Below are experts of layer 8 (counted from 0) of a mixture-of-experts language model. Rows are named router (the router's row for the expert), gate (a neuron's input weights, with its number), up (a neuron's input weights, with its number) and show model dimensions 32-63. Each number is 200 + 40 x the weight over its row's rms, rounded and kept within 0 to 999.
Before each expert's rows: "gets" lists some tokens that make up at least twice as much of what it gets as of all text. This comes from a sample of Wikipedia text that the model never trained on. Tokens count by the router's weight.

# expert 5
gets: " to", " and", " was", " of", " is", " as"
router,213,195,207,209,228,229,200,163,292,158,295,177,188,204,219,150,171,178,258,189,227,185,107,153,179,223,154,169,152,168,174,164
gate0,220,182,225,196,203,242,183,180,214,162,181,179,182,248,132,229,225,192,158,212,212,196,211,230,254,289,198,229,146,186,177,224
up0,238,213,211,240,221,178,173,261,227,207,246,218,158,157,142,149,204,260,204,205,218,209,260,269,119,219,218,179,178,215,152,123
gate1,294,194,128,155,240,200,149,171,234,196,167,173,190,236,240,206,245,165,205,207,200,177,158,207,251,255,204,134,153,246,131,251
up1,208,222,122,142,189,244,197,134,191,174,168,252,77,229,198,216,197,280,199,131,196,190,192,214,197,206,239,223,179,133,130,242
gate2,244,175,229,237,288,182,162,214,250,192,267,163,191,184,236,181,152,200,174,192,177,159,201,194,228,219,148,224,113,230,136,143
up2,176,233,181,209,214,184,170,199,135,191,225,215,150,198,220,193,165,169,273,212,253,140,268,206,177,213,203,200,197,181,218,115
gate3,156,155,164,224,211,255,118,187,265,238,222,181,174,156,175,201,194,239,235,157,190,215,179,242,230,197,231,228,162,142,174,188
up3,167,250,205,209,164,252,200,172,183,177,246,216,230,205,231,172,222,174,214,185,199,209,144,192,155,169,206,170,301,280,242,194
gate4,206,165,136,83,197,191,103,202,187,231,192,225,184,173,214,214,108,206,166,243,247,277,180,232,232,205,184,178,167,169,178,174
up4,180,177,197,171,163,170,201,170,237,235,170,176,161,129,180,154,199,146,219,131,153,249,287,244,183,164,224,218,212,185,159,256
gate5,179,203,158,235,250,174,179,264,196,135,236,188,180,207,199,208,185,171,199,171,212,214,171,245,257,244,178,191,115,151,158,192
up5,216,266,247,187,266,244,179,266,201,229,121,180,188,196,232,191,253,216,167,137,227,147,260,175,179,244,263,233,244,136,256,248
gate6,223,188,210,169,230,179,206,226,283,210,171,164,221,122,191,226,144,155,223,254,153,188,185,206,234,228,173,156,203,184,265,204
up6,229,219,210,235,169,181,174,192,202,148,193,270,139,223,191,228,136,230,171,223,180,226,215,129,229,249,216,190,102,177,167,203
gate7,181,185,156,169,239,184,229,235,166,128,225,137,186,279,182,252,245,159,297,151,216,194,192,180,258,219,231,218,118,181,105,196
up7,114,211,161,174,274,216,216,180,177,135,147,152,189,117,121,231,211,151,197,219,204,214,182,281,124,182,210,134,199,165,198,257
gate8,226,192,199,218,202,153,238,184,191,238,184,255,164,204,189,180,200,109,194,165,166,181,192,167,330,288,181,152,210,105,40,207
up8,188,201,245,144,188,136,176,159,187,218,195,184,189,78,151,194,197,227,219,246,247,145,264,150,156,128,226,241,226,239,192,198
gate9,224,213,173,142,240,213,269,154,252,164,239,215,205,178,262,218,220,235,203,286,218,247,155,213,226,213,184,131,126,194,176,168
up9,154,203,166,221,293,158,191,204,202,271,225,167,150,247,228,155,119,191,221,243,199,274,207,188,227,223,222,193,225,181,192,215
gate10,240,228,153,190,248,178,251,218,238,167,220,152,208,223,207,204,170,225,195,191,140,233,226,148,261,129,245,168,84,265,214,207
up10,269,223,191,233,146,197,233,226,211,209,173,181,158,188,191,164,166,137,257,131,202,243,197,252,212,210,117,160,202,183,203,134
gate11,215,152,209,232,184,168,226,224,263,200,194,145,252,220,201,178,184,221,253,195,216,139,127,189,210,172,213,187,160,200,207,163
up11,222,222,96,174,228,168,149,247,244,188,230,196,180,218,199,219,187,203,222,223,268,255,191,222,182,250,200,204,117,161,212,223
gate12,217,121,200,242,239,189,190,193,178,217,261,152,167,143,173,195,253,157,231,185,183,228,152,128,242,203,128,114,156,195,235,171
up12,150,217,182,172,168,221,228,187,193,165,222,248,231,215,110,290,106,197,204,158,237,244,207,261,176,185,233,171,168,210,93,160
gate13,348,139,205,187,163,186,157,173,221,208,210,217,130,172,161,189,124,191,222,184,174,213,223,175,250,235,189,132,153,171,196,151
up13,177,225,135,257,172,237,243,233,159,224,174,146,185,188,260,231,141,234,333,157,144,213,196,236,286,182,197,287,190,239,232,163
gate14,210,180,160,231,188,200,217,142,228,275,168,190,229,171,139,257,219,253,193,234,206,251,169,159,266,203,162,134,141,146,160,269
up14,226,198,157,205,246,252,247,210,183,210,189,240,156,220,142,235,197,176,150,285,176,185,239,161,171,151,202,182,148,236,239,231
gate15,249,100,153,228,229,167,222,202,191,127,184,189,163,231,216,162,230,197,164,210,197,256,193,139,276,270,134,193,153,232,158,206
up15,178,206,244,261,162,188,199,210,246,234,134,201,226,204,229,258,195,205,160,173,136,231,212,168,274,186,197,197,209,188,269,190
gate16,254,187,204,169,255,204,206,225,205,198,165,141,192,226,237,215,266,137,171,202,144,255,173,166,166,181,186,131,72,188,216,211
up16,209,136,237,111,202,147,259,174,179,233,243,228,101,195,186,205,236,208,219,257,162,226,223,207,200,262,210,276,215,221,150,140
gate17,212,182,210,168,285,243,193,185,264,170,187,146,269,121,262,254,236,182,197,154,273,172,186,199,228,205,137,172,173,187,269,221
up17,184,251,229,171,186,155,172,219,210,220,168,142,229,214,96,139,168,148,165,227,193,202,241,199,234,155,280,202,238,186,253,173
gate18,262,127,206,167,275,189,149,210,186,180,186,125,69,225,185,201,148,219,301,231,215,212,219,173,222,223,227,173,181,167,195,216
up18,242,239,227,202,281,197,132,225,260,161,221,191,202,187,184,149,268,169,204,215,199,195,198,243,169,143,231,188,202,192,194,173
gate19,276,203,178,201,207,168,219,217,259,117,199,222,135,133,219,181,195,159,163,148,179,192,194,222,193,195,205,86,142,145,207,186
up19,155,209,215,187,189,171,156,231,191,203,174,218,96,194,207,142,212,201,147,143,140,186,209,142,160,226,233,219,191,212,153,103
gate20,237,141,220,197,251,177,188,254,185,232,144,203,189,174,189,170,206,163,236,186,241,139,184,230,250,232,147,214,211,194,179,216
up20,143,153,260,182,104,165,153,250,224,235,127,221,167,208,200,202,203,237,204,221,181,294,211,220,248,208,193,192,245,158,223,142
gate21,233,221,183,194,245,202,203,230,194,286,174,237,172,232,96,265,194,223,255,240,297,109,165,176,188,246,175,135,153,191,136,173
up21,203,201,253,222,202,227,205,123,161,134,233,183,172,171,222,167,178,176,104,148,110,301,167,170,143,169,164,298,152,215,181,258
gate22,187,128,206,240,255,209,231,206,202,250,197,209,154,213,219,161,180,171,233,241,169,179,109,223,192,191,185,181,183,240,157,170
up22,153,122,166,220,211,224,219,212,162,149,185,271,175,254,177,155,258,180,179,161,227,203,146,168,159,172,202,235,246,182,194,190
gate23,239,166,153,165,227,252,210,206,238,143,207,172,166,279,231,147,133,114,247,246,186,154,170,190,221,264,206,197,139,187,142,193
up23,228,250,193,203,121,204,236,221,223,181,190,228,221,174,134,137,217,165,176,227,251,187,210,213,205,142,195,158,183,282,288,167
gate24,262,108,191,237,201,189,161,215,192,186,176,121,211,186,223,178,182,151,223,251,213,253,218,231,244,231,215,186,109,197,156,221
up24,222,179,79,220,284,195,164,261,230,157,269,211,171,241,188,212,200,198,238,334,227,131,205,181,182,235,165,161,186,213,221,202

# expert 1
gets: " the", " of", " in", " a", " The", " on"
router,174,238,245,217,219,148,186,205,216,266,194,219,264,173,171,169,209,233,191,187,144,272,191,246,194,226,159,193,211,221,230,224
gate0,173,156,210,186,201,187,168,200,118,89,125,171,178,280,233,224,225,257,175,163,158,190,199,200,179,250,190,137,181,190,274,243
up0,191,222,232,180,136,200,182,221,176,139,254,244,200,175,195,226,203,174,181,156,255,206,264,124,230,220,211,202,191,128,233,250
gate1,164,182,190,171,259,223,175,198,217,211,203,212,191,168,159,164,240,249,202,241,116,213,239,212,207,204,170,189,209,204,184,230
up1,188,209,210,152,212,156,225,237,171,241,165,169,152,159,233,249,165,212,185,118,271,256,192,236,179,280,191,175,197,231,184,248
gate2,159,197,207,193,214,173,216,234,176,175,162,188,210,201,150,198,272,268,258,226,160,175,148,212,258,175,171,209,215,184,284,233
up2,230,236,152,169,214,208,255,205,197,154,209,235,168,233,203,226,180,182,240,239,142,148,207,144,236,203,191,166,194,168,283,192
gate3,202,191,167,220,225,196,195,245,124,214,174,256,254,190,149,136,220,198,200,208,219,213,196,174,189,225,216,174,200,271,172,256
up3,173,147,178,229,163,132,286,206,231,194,135,222,178,223,197,212,186,191,249,191,241,228,212,175,228,187,196,167,272,279,206,185
gate4,212,140,232,226,168,144,153,226,110,241,166,215,135,144,246,177,213,191,189,244,207,227,180,197,187,227,256,185,248,179,275,135
up4,172,234,174,217,257,204,213,214,164,151,219,234,173,181,202,188,216,220,158,278,169,182,183,201,95,271,211,226,237,131,206,232
gate5,223,177,235,235,183,164,161,217,190,200,142,276,207,168,233,232,192,217,209,136,205,259,193,111,217,290,131,144,279,214,190,281
up5,187,199,196,161,216,232,167,228,227,209,107,158,248,166,236,192,190,227,107,222,230,251,257,275,205,175,256,173,99,221,193,215
gate6,190,188,219,281,182,216,178,169,138,219,128,222,215,197,172,142,165,263,173,164,280,246,156,226,236,234,189,175,250,279,245,193
up6,144,186,218,162,225,147,146,236,202,171,172,174,154,208,158,244,220,264,211,165,193,237,187,219,153,257,126,220,169,156,228,212
gate7,216,166,197,216,240,136,157,216,189,216,119,248,243,253,234,182,171,251,182,239,188,196,161,235,218,162,220,201,170,210,274,255
up7,185,113,145,213,245,236,217,268,212,159,178,237,215,308,281,151,268,172,136,218,203,160,166,175,207,196,212,279,254,130,148,206
gate8,268,194,214,204,249,121,130,257,141,171,172,186,230,286,307,183,137,173,180,258,150,169,205,243,237,239,177,178,218,192,185,177
up8,197,246,212,200,162,216,183,232,171,255,193,140,230,188,269,192,152,167,260,134,268,235,183,205,166,214,209,228,156,248,212,195
gate9,146,144,113,231,180,122,187,169,146,209,192,143,232,207,187,214,238,259,176,236,181,172,165,200,246,251,170,214,181,124,310,215
up9,203,266,171,237,203,225,264,237,201,172,221,215,160,212,190,298,167,252,236,158,270,165,166,215,167,187,185,176,155,116,231,253
gate10,202,177,177,244,153,149,214,223,70,174,185,217,188,195,246,210,187,239,207,223,156,235,195,285,231,202,245,173,197,176,211,187
up10,211,171,159,197,223,238,214,148,113,252,155,152,209,228,212,189,146,212,230,186,208,217,263,195,138,239,189,191,166,197,258,249
gate11,209,187,267,243,235,219,214,223,176,180,204,212,222,176,200,225,169,216,240,144,200,234,187,156,215,238,244,187,168,209,132,230
up11,174,150,216,238,127,211,227,196,168,177,233,163,174,223,201,216,179,205,174,125,163,148,287,167,236,205,217,143,131,183,186,213
gate12,208,196,212,216,275,159,153,195,202,227,177,191,255,189,178,234,201,220,193,151,234,263,81,261,195,167,202,241,207,188,205,220
up12,209,240,229,253,221,201,136,218,192,157,298,185,284,224,192,227,248,155,193,231,198,197,116,195,145,213,170,235,207,183,171,187
gate13,193,250,167,192,186,227,166,218,220,249,198,178,186,136,133,143,178,227,150,227,223,268,200,301,175,243,179,230,144,198,248,207
up13,219,146,196,151,176,167,245,169,150,222,102,223,296,227,120,220,230,254,142,182,147,202,206,232,228,222,185,213,149,218,183,215
gate14,206,224,201,207,119,141,159,177,215,230,176,224,239,205,114,206,196,230,193,132,244,218,149,222,192,192,210,221,136,163,205,193
up14,170,190,148,155,191,244,238,248,191,133,243,178,229,251,164,203,178,243,247,188,207,238,198,251,203,251,172,182,225,245,210,232
gate15,212,202,156,195,239,274,176,172,192,156,177,206,233,215,240,172,234,204,226,212,173,221,217,218,194,229,155,205,231,216,184,267
up15,202,203,208,163,182,200,143,226,176,162,199,199,243,224,226,221,159,114,188,175,270,225,109,182,133,215,196,223,219,201,238,203
gate16,196,222,179,293,198,236,237,226,164,234,121,236,189,146,186,127,175,231,185,200,169,274,137,186,226,244,239,126,173,148,227,236
up16,173,220,189,193,99,155,176,222,200,205,164,241,214,245,138,133,233,177,215,204,234,178,247,241,237,269,163,170,156,203,156,251
gate17,197,231,216,210,189,206,129,197,138,148,220,188,157,220,185,161,130,220,259,205,133,254,200,232,274,191,241,248,179,263,249,183
up17,190,208,210,168,145,175,264,171,196,222,235,130,227,233,217,197,169,233,194,172,226,198,211,278,266,191,158,235,193,199,192,184
gate18,162,234,98,202,212,133,244,259,207,149,184,253,225,218,157,120,174,221,204,165,212,202,193,196,222,184,169,189,165,239,218,207
up18,203,102,186,205,182,275,149,217,159,177,212,165,224,271,204,227,162,171,236,209,144,182,232,166,165,238,177,155,151,256,220,151
gate19,234,230,165,173,246,145,179,200,271,150,243,177,187,178,180,219,241,215,235,173,112,187,187,277,252,171,207,215,138,200,134,207
up19,278,170,204,161,165,253,271,145,179,176,180,219,275,206,173,267,187,183,245,170,193,157,208,225,213,217,179,242,171,231,311,215
gate20,206,136,275,182,216,212,167,240,201,242,223,225,182,226,114,170,220,214,206,164,233,204,150,187,197,188,188,179,204,180,183,226
up20,157,197,197,167,218,159,180,147,146,156,155,255,105,231,140,236,256,185,117,269,222,219,267,216,199,219,160,183,178,133,176,167
gate21,214,207,221,204,206,202,235,196,146,251,162,207,248,223,260,190,168,215,169,161,172,252,156,210,201,228,232,219,215,222,189,218
up21,222,267,132,200,252,224,204,197,237,207,211,263,192,232,259,241,193,242,205,172,181,96,190,194,188,256,212,149,160,175,196,182
gate22,187,179,253,202,216,174,178,241,217,215,224,174,190,290,201,230,205,130,184,230,193,211,174,163,120,193,163,269,166,123,143,255
up22,165,244,204,184,226,149,238,219,216,175,151,190,136,168,120,198,256,161,210,219,196,141,208,175,185,228,209,237,170,199,176,194
gate23,180,231,201,182,214,278,200,159,173,214,194,269,207,132,224,213,124,198,194,216,216,202,143,227,247,134,168,223,161,170,164,239
up23,168,216,255,220,206,198,225,216,206,168,205,236,235,128,250,216,254,160,202,240,183,207,223,190,219,191,193,161,226,183,197,237
gate24,245,204,149,211,136,214,266,153,193,112,205,236,181,142,198,189,230,304,211,157,143,192,126,243,206,186,182,231,157,175,202,243
up24,169,254,162,259,108,234,270,197,154,159,191,147,181,203,219,211,223,290,223,151,154,206,157,277,188,157,244,220,124,195,225,206

# expert 0
gets: "\n", " M", " S", " C", " B", " L"
router,164,187,173,177,159,260,204,212,226,216,170,169,192,188,236,152,198,201,152,277,139,202,242,194,240,93,199,149,210,209,197,234
gate0,149,109,285,209,229,250,231,190,163,148,232,252,185,150,218,146,223,227,134,170,144,198,171,179,250,151,261,141,197,185,162,162
up0,242,172,184,182,160,183,188,207,223,178,124,185,235,170,233,216,228,218,195,250,250,138,187,207,167,241,169,172,222,199,144,201
gate1,159,204,269,183,171,205,206,253,241,202,147,240,183,168,160,199,247,235,191,159,176,287,174,172,301,229,253,125,103,170,130,190
up1,221,225,143,199,158,155,168,217,180,282,189,202,267,190,294,162,190,209,242,137,180,179,225,158,226,270,153,155,250,220,180,149
gate2,205,124,203,200,185,181,135,187,143,151,258,295,194,195,142,165,209,180,183,178,138,188,211,226,263,202,251,171,198,213,172,231
up2,168,230,219,238,196,169,213,211,217,252,109,220,185,199,222,204,220,151,244,190,236,137,200,216,220,157,175,167,228,125,193,148
gate3,216,233,152,172,201,250,213,147,220,217,196,188,242,153,187,175,214,155,208,108,144,225,150,144,249,185,242,183,191,168,187,184
up3,175,137,146,169,177,219,180,196,181,231,180,221,203,191,235,188,246,168,202,185,264,166,158,236,120,237,231,243,228,291,224,185
gate4,202,218,124,203,224,290,252,207,216,192,201,197,216,139,188,177,197,167,199,177,149,193,185,202,211,203,263,151,199,223,272,229
up4,206,163,201,188,167,229,165,229,176,145,129,197,218,179,188,152,216,206,147,204,141,215,171,190,175,258,179,189,158,136,225,213
gate5,194,214,189,223,236,298,233,206,216,203,233,144,206,198,186,139,248,177,203,170,130,149,199,272,245,146,191,109,173,179,232,162
up5,185,228,204,230,260,239,275,188,120,160,173,235,183,230,198,207,188,191,276,178,127,229,135,205,177,212,215,130,219,270,230,181
gate6,204,173,223,150,214,160,253,200,172,208,229,294,244,217,212,114,227,241,188,182,167,195,207,200,218,127,135,210,177,169,232,220
up6,230,229,185,191,217,219,175,239,263,214,219,182,151,231,227,226,243,167,153,233,178,219,181,173,179,187,138,205,192,217,179,227
gate7,178,203,215,189,207,187,208,195,183,279,145,200,188,197,182,176,237,130,278,154,139,106,206,191,220,121,150,134,203,212,141,209
up7,138,192,244,177,206,208,221,233,210,150,209,198,222,226,233,152,171,117,230,162,198,197,215,233,198,222,186,224,198,140,205,220
gate8,227,173,229,220,150,184,152,224,245,247,184,165,210,218,206,204,159,204,137,251,135,241,208,158,226,150,208,209,135,211,222,139
up8,220,220,219,159,243,193,163,210,227,214,173,214,237,168,241,139,196,249,186,201,213,237,163,234,188,213,209,179,131,160,139,235
gate9,150,251,233,205,242,175,255,193,191,196,124,202,181,154,204,180,238,172,204,207,197,135,205,235,297,148,202,184,125,139,190,208
up9,241,227,123,234,260,213,170,212,231,280,166,142,245,213,158,174,204,171,284,193,215,192,199,210,225,181,204,125,148,216,192,252
gate10,262,235,209,217,138,242,174,229,160,202,214,145,146,211,190,182,258,128,196,202,194,176,197,208,188,165,235,250,160,234,158,220
up10,118,119,202,190,194,165,259,202,134,200,261,248,185,209,190,200,185,239,165,140,197,265,157,194,186,223,238,244,170,179,203,175
gate11,175,160,123,168,205,243,236,219,235,143,236,190,258,189,179,151,63,141,185,198,188,128,164,248,280,183,234,224,190,247,159,161
up11,175,236,283,264,241,198,237,150,204,158,275,264,252,90,190,231,180,228,202,161,227,223,165,183,181,198,171,141,185,261,148,225
gate12,144,266,184,204,227,150,200,184,265,189,138,229,224,178,174,134,247,140,145,239,120,192,250,258,243,152,250,166,197,139,162,209
up12,187,247,235,228,196,142,176,219,220,122,215,208,213,173,238,210,214,167,220,166,140,214,195,161,175,255,198,189,164,174,187,223
gate13,256,197,177,219,174,203,204,220,198,227,166,190,172,175,228,183,233,194,178,167,131,196,166,242,279,151,244,107,158,162,202,150
up13,174,181,162,226,168,170,198,220,163,167,232,201,215,224,214,122,173,199,216,177,156,203,131,131,129,164,239,190,175,238,177,198
gate14,233,140,163,140,286,220,236,141,211,197,170,191,232,190,177,184,177,180,176,164,183,160,186,170,237,235,180,218,236,170,173,241
up14,193,250,201,163,243,207,219,221,258,193,210,160,160,174,189,283,125,223,175,211,311,170,298,109,160,236,159,214,225,250,208,210
gate15,176,257,170,192,167,199,134,270,139,215,190,161,152,127,201,224,194,232,223,204,179,150,251,252,205,145,249,158,159,212,142,163
up15,153,214,174,173,171,193,180,228,208,181,160,169,319,271,228,210,170,201,177,259,234,218,190,209,170,147,244,148,193,202,118,200
gate16,199,266,222,187,236,214,179,181,179,260,228,237,238,227,189,222,217,215,182,192,84,178,155,164,199,212,217,211,181,148,178,162
up16,143,186,166,179,185,196,242,195,233,228,273,158,142,197,156,241,218,309,226,228,221,160,188,242,212,273,194,243,209,219,180,207
gate17,196,160,180,211,235,167,179,188,187,261,113,181,250,220,179,192,240,153,165,197,158,157,250,225,115,293,273,236,181,186,166,194
up17,165,178,274,240,220,260,105,198,222,179,176,213,127,183,186,138,176,174,206,142,178,192,174,244,208,186,162,228,211,260,175,209
gate18,226,194,194,168,170,222,213,211,163,204,167,232,145,151,224,123,225,180,196,211,212,202,162,164,215,254,192,208,200,115,182,223
up18,258,263,223,244,204,213,223,147,217,115,285,147,201,104,126,190,183,202,206,244,189,204,215,228,169,176,194,203,210,163,207,239
gate19,162,188,165,174,224,233,194,174,251,194,171,232,197,200,182,181,230,166,181,264,139,153,180,201,209,180,221,136,153,151,207,214
up19,172,241,86,221,172,196,255,219,297,177,146,216,185,136,226,242,151,185,186,254,228,162,231,261,142,260,200,240,253,224,233,213
gate20,180,177,238,73,210,174,127,167,250,176,132,198,162,172,135,163,148,129,124,270,171,262,218,173,221,266,215,177,216,160,174,129
up20,234,190,267,296,224,217,194,261,177,192,229,229,189,156,155,205,164,191,230,122,198,183,200,192,179,272,127,181,146,221,188,171
gate21,221,211,225,195,243,206,225,273,192,196,183,163,271,126,262,155,132,188,180,209,152,154,188,227,224,224,151,111,192,183,208,169
up21,223,237,158,111,241,255,186,262,188,169,203,115,237,170,181,267,136,158,209,157,224,236,234,240,216,191,151,228,134,220,202,220
gate22,212,157,225,160,193,148,187,234,173,191,209,214,226,261,167,190,170,142,265,149,157,187,173,159,173,195,102,164,157,159,191,205
up22,218,271,242,145,184,246,223,202,192,278,181,194,135,239,191,250,136,187,195,212,208,156,137,163,223,167,125,227,271,232,204,218
gate23,247,196,214,181,154,248,181,245,213,271,175,157,195,213,263,161,207,212,297,204,186,187,205,223,229,179,171,166,239,197,191,130
up23,205,186,247,294,130,172,187,257,157,235,163,255,133,144,196,131,252,113,230,191,241,211,229,234,209,224,188,228,197,253,191,161
gate24,218,165,190,275,265,216,200,189,185,178,183,140,202,174,134,210,175,242,182,292,225,199,241,247,272,160,202,197,216,201,314,227
up24,216,209,208,249,220,175,235,149,182,288,227,218,144,206,216,190,223,177,213,224,201,233,183,178,189,204,208,183,253,246,111,211

# expert 7
gets: " |", "-", "|", ".", ",", " and"
router,257,209,194,285,157,184,197,201,167,144,147,137,148,221,202,239,178,284,199,213,255,239,123,197,154,209,242,217,223,270,124,176
gate0,248,219,155,204,253,245,146,221,191,151,133,202,249,191,220,184,216,263,194,195,238,264,114,118,144,212,219,238,176,200,248,281
up0,168,177,195,252,174,307,198,198,164,176,287,221,122,197,212,162,184,196,213,208,199,178,169,238,180,210,186,123,199,170,179,191
gate1,254,184,128,184,194,198,262,214,214,113,171,180,243,276,154,244,230,235,173,174,192,143,207,213,257,202,241,181,217,231,196,219
up1,196,238,192,256,136,239,187,222,254,120,161,137,248,215,151,190,190,224,209,157,195,165,254,213,236,177,250,158,190,302,189,207
gate2,183,189,155,189,176,231,203,148,256,168,236,259,214,181,173,212,136,221,131,138,237,225,169,218,251,274,157,133,197,233,197,215
up2,219,199,202,220,193,186,196,98,184,194,130,193,175,160,236,254,140,235,135,176,240,234,261,211,208,164,171,149,216,210,263,172
gate3,149,162,230,200,226,229,213,150,200,204,205,237,97,221,213,199,238,181,236,209,210,179,224,225,148,191,214,153,204,173,167,181
up3,107,195,125,235,203,224,198,200,198,194,225,178,243,268,242,189,167,204,178,168,218,251,193,231,198,202,205,163,266,195,176,161
gate4,239,114,186,211,245,218,150,167,171,239,228,197,282,222,181,271,244,159,274,197,258,296,130,246,200,170,222,172,200,236,229,232
up4,152,148,225,159,149,226,232,194,190,195,214,222,282,257,172,184,221,197,243,233,178,248,126,138,219,151,208,239,208,214,222,227
gate5,181,178,169,179,205,261,208,198,221,183,221,241,123,251,233,183,164,219,277,135,223,127,121,232,240,217,186,162,205,230,152,172
up5,168,170,174,266,243,221,260,201,160,100,255,216,182,204,218,204,283,148,193,196,103,127,175,190,131,272,137,175,192,170,145,208
gate6,297,179,94,258,179,158,211,193,173,176,154,228,194,174,191,246,174,253,170,161,201,219,192,109,167,187,207,255,251,261,210,176
up6,235,151,218,241,119,245,214,220,150,219,157,211,175,202,161,203,197,216,223,179,164,142,209,155,237,301,188,184,170,253,229,229
gate7,264,145,212,204,199,146,233,167,170,154,167,200,209,155,171,226,185,272,223,174,255,198,159,218,208,279,156,189,219,204,171,221
up7,179,231,222,194,113,192,210,230,162,234,303,217,186,205,196,212,216,185,215,155,254,105,295,260,277,168,243,190,227,165,185,245
gate8,232,238,204,186,272,284,230,239,223,266,203,221,223,188,120,197,99,296,215,203,176,118,214,208,173,182,194,241,154,178,168,188
up8,117,218,195,245,199,166,167,235,139,184,182,204,191,254,167,270,216,196,193,139,234,165,303,273,155,230,102,221,216,159,233,188
gate9,237,123,229,150,192,258,126,125,248,200,185,217,260,181,195,234,232,243,238,172,260,224,167,176,235,185,212,128,268,149,167,181
up9,177,180,204,214,189,166,155,196,221,226,266,191,184,245,195,146,155,186,149,212,188,243,173,214,205,171,174,180,131,148,190,262
gate10,198,93,206,234,256,176,200,159,208,197,140,173,185,274,216,254,169,177,299,135,195,135,161,219,214,228,166,212,279,206,196,153
up10,151,171,281,274,237,113,255,207,179,245,207,197,214,214,219,206,188,221,277,230,156,206,187,203,223,183,200,200,235,251,173,149
gate11,205,200,182,243,208,156,202,213,305,261,226,239,154,196,202,175,254,239,189,150,221,199,169,208,246,233,174,215,207,154,239,287
up11,201,211,166,231,185,219,213,164,166,215,215,214,297,160,174,167,205,221,131,163,159,192,211,178,203,198,190,119,134,122,262,223
gate12,225,238,173,176,204,266,183,206,180,169,239,260,210,250,172,204,245,270,185,162,263,195,191,205,252,205,214,196,179,207,232,256
up12,168,187,178,152,201,242,208,221,146,228,244,226,255,166,256,184,165,167,203,196,237,223,220,233,232,193,161,141,142,163,185,142
gate13,249,195,136,219,191,132,224,226,163,165,172,253,208,275,205,232,198,208,239,225,203,164,166,177,169,243,223,148,191,186,114,197
up13,223,218,235,177,262,249,217,170,234,181,181,208,159,154,222,199,165,236,267,135,140,232,181,122,194,283,235,256,223,101,210,207
gate14,208,158,92,145,197,211,223,151,191,200,215,166,172,226,220,115,213,213,195,218,220,290,249,160,151,197,207,211,197,218,149,189
up14,171,209,164,192,217,163,160,230,171,214,102,217,178,250,193,138,149,206,192,232,135,138,160,176,252,219,195,191,222,174,244,178
gate15,204,123,112,211,196,186,204,181,249,261,147,221,211,237,129,169,249,200,197,234,173,180,144,246,260,218,220,203,183,229,216,134
up15,224,200,213,222,143,238,222,170,211,194,219,213,213,218,218,224,183,152,162,216,271,193,176,203,199,197,104,255,257,155,228,248
gate16,267,99,157,224,195,214,118,138,218,115,187,252,100,171,202,276,165,250,190,190,253,178,195,180,199,167,164,196,203,241,193,244
up16,213,157,247,244,194,168,96,248,155,200,216,198,193,255,268,270,230,161,181,190,167,278,231,181,226,237,185,199,177,197,200,227
gate17,295,176,167,171,163,157,185,163,197,147,233,217,104,184,140,253,204,200,220,230,273,181,185,197,218,184,217,266,262,202,150,201
up17,184,198,205,166,232,119,154,160,245,168,251,165,183,209,166,216,225,229,165,153,218,258,149,138,168,242,181,222,250,250,185,262
gate18,198,158,233,212,235,177,179,241,195,214,196,199,156,252,193,226,198,193,192,218,231,176,155,214,240,148,221,196,178,240,259,155
up18,206,118,204,173,87,241,265,168,234,141,170,171,194,156,154,227,240,210,177,240,236,191,252,184,121,198,192,240,186,257,184,308
gate19,210,238,264,290,204,167,164,194,163,157,190,211,181,242,186,241,139,210,237,180,189,205,199,192,263,249,182,247,138,206,202,215
up19,190,188,239,196,138,208,205,109,119,192,251,141,180,132,248,197,199,174,241,184,217,106,206,226,246,217,166,221,195,179,165,149
gate20,150,149,196,209,262,246,233,190,174,171,143,244,190,146,200,235,224,166,168,176,236,209,214,182,284,182,243,216,185,198,209,196
up20,167,216,201,236,242,242,254,203,234,197,262,195,163,201,194,189,145,205,160,114,172,199,189,213,244,246,204,192,123,116,154,139
gate21,212,180,147,195,273,185,212,158,218,216,208,116,160,309,153,196,205,247,214,274,189,155,154,232,200,200,184,187,198,213,153,195
up21,214,115,175,234,150,194,183,245,193,138,108,241,214,180,218,238,194,156,245,176,287,182,262,207,214,245,199,106,250,189,207,192
gate22,277,175,107,217,243,113,192,202,178,212,130,182,125,170,188,210,165,213,230,192,239,263,170,165,236,160,211,245,135,187,209,205
up22,191,142,223,186,231,154,182,241,268,232,158,249,132,184,209,158,203,116,231,190,194,228,268,208,224,161,216,162,227,177,218,127
gate23,237,197,195,192,243,183,197,189,148,180,110,248,215,228,215,183,301,271,206,234,201,176,116,170,165,248,138,165,196,219,179,158
up23,149,251,253,190,205,165,188,284,234,179,199,213,213,201,198,221,146,222,193,132,281,94,245,227,261,174,231,235,228,201,221,260
gate24,303,161,148,200,175,166,249,142,275,182,194,162,198,228,242,211,187,223,242,199,214,173,183,206,248,169,170,192,139,208,165,222
up24,155,303,199,259,223,219,126,202,177,200,193,146,189,174,215,237,208,200,187,198,193,264,145,137,169,217,145,196,238,232,210,237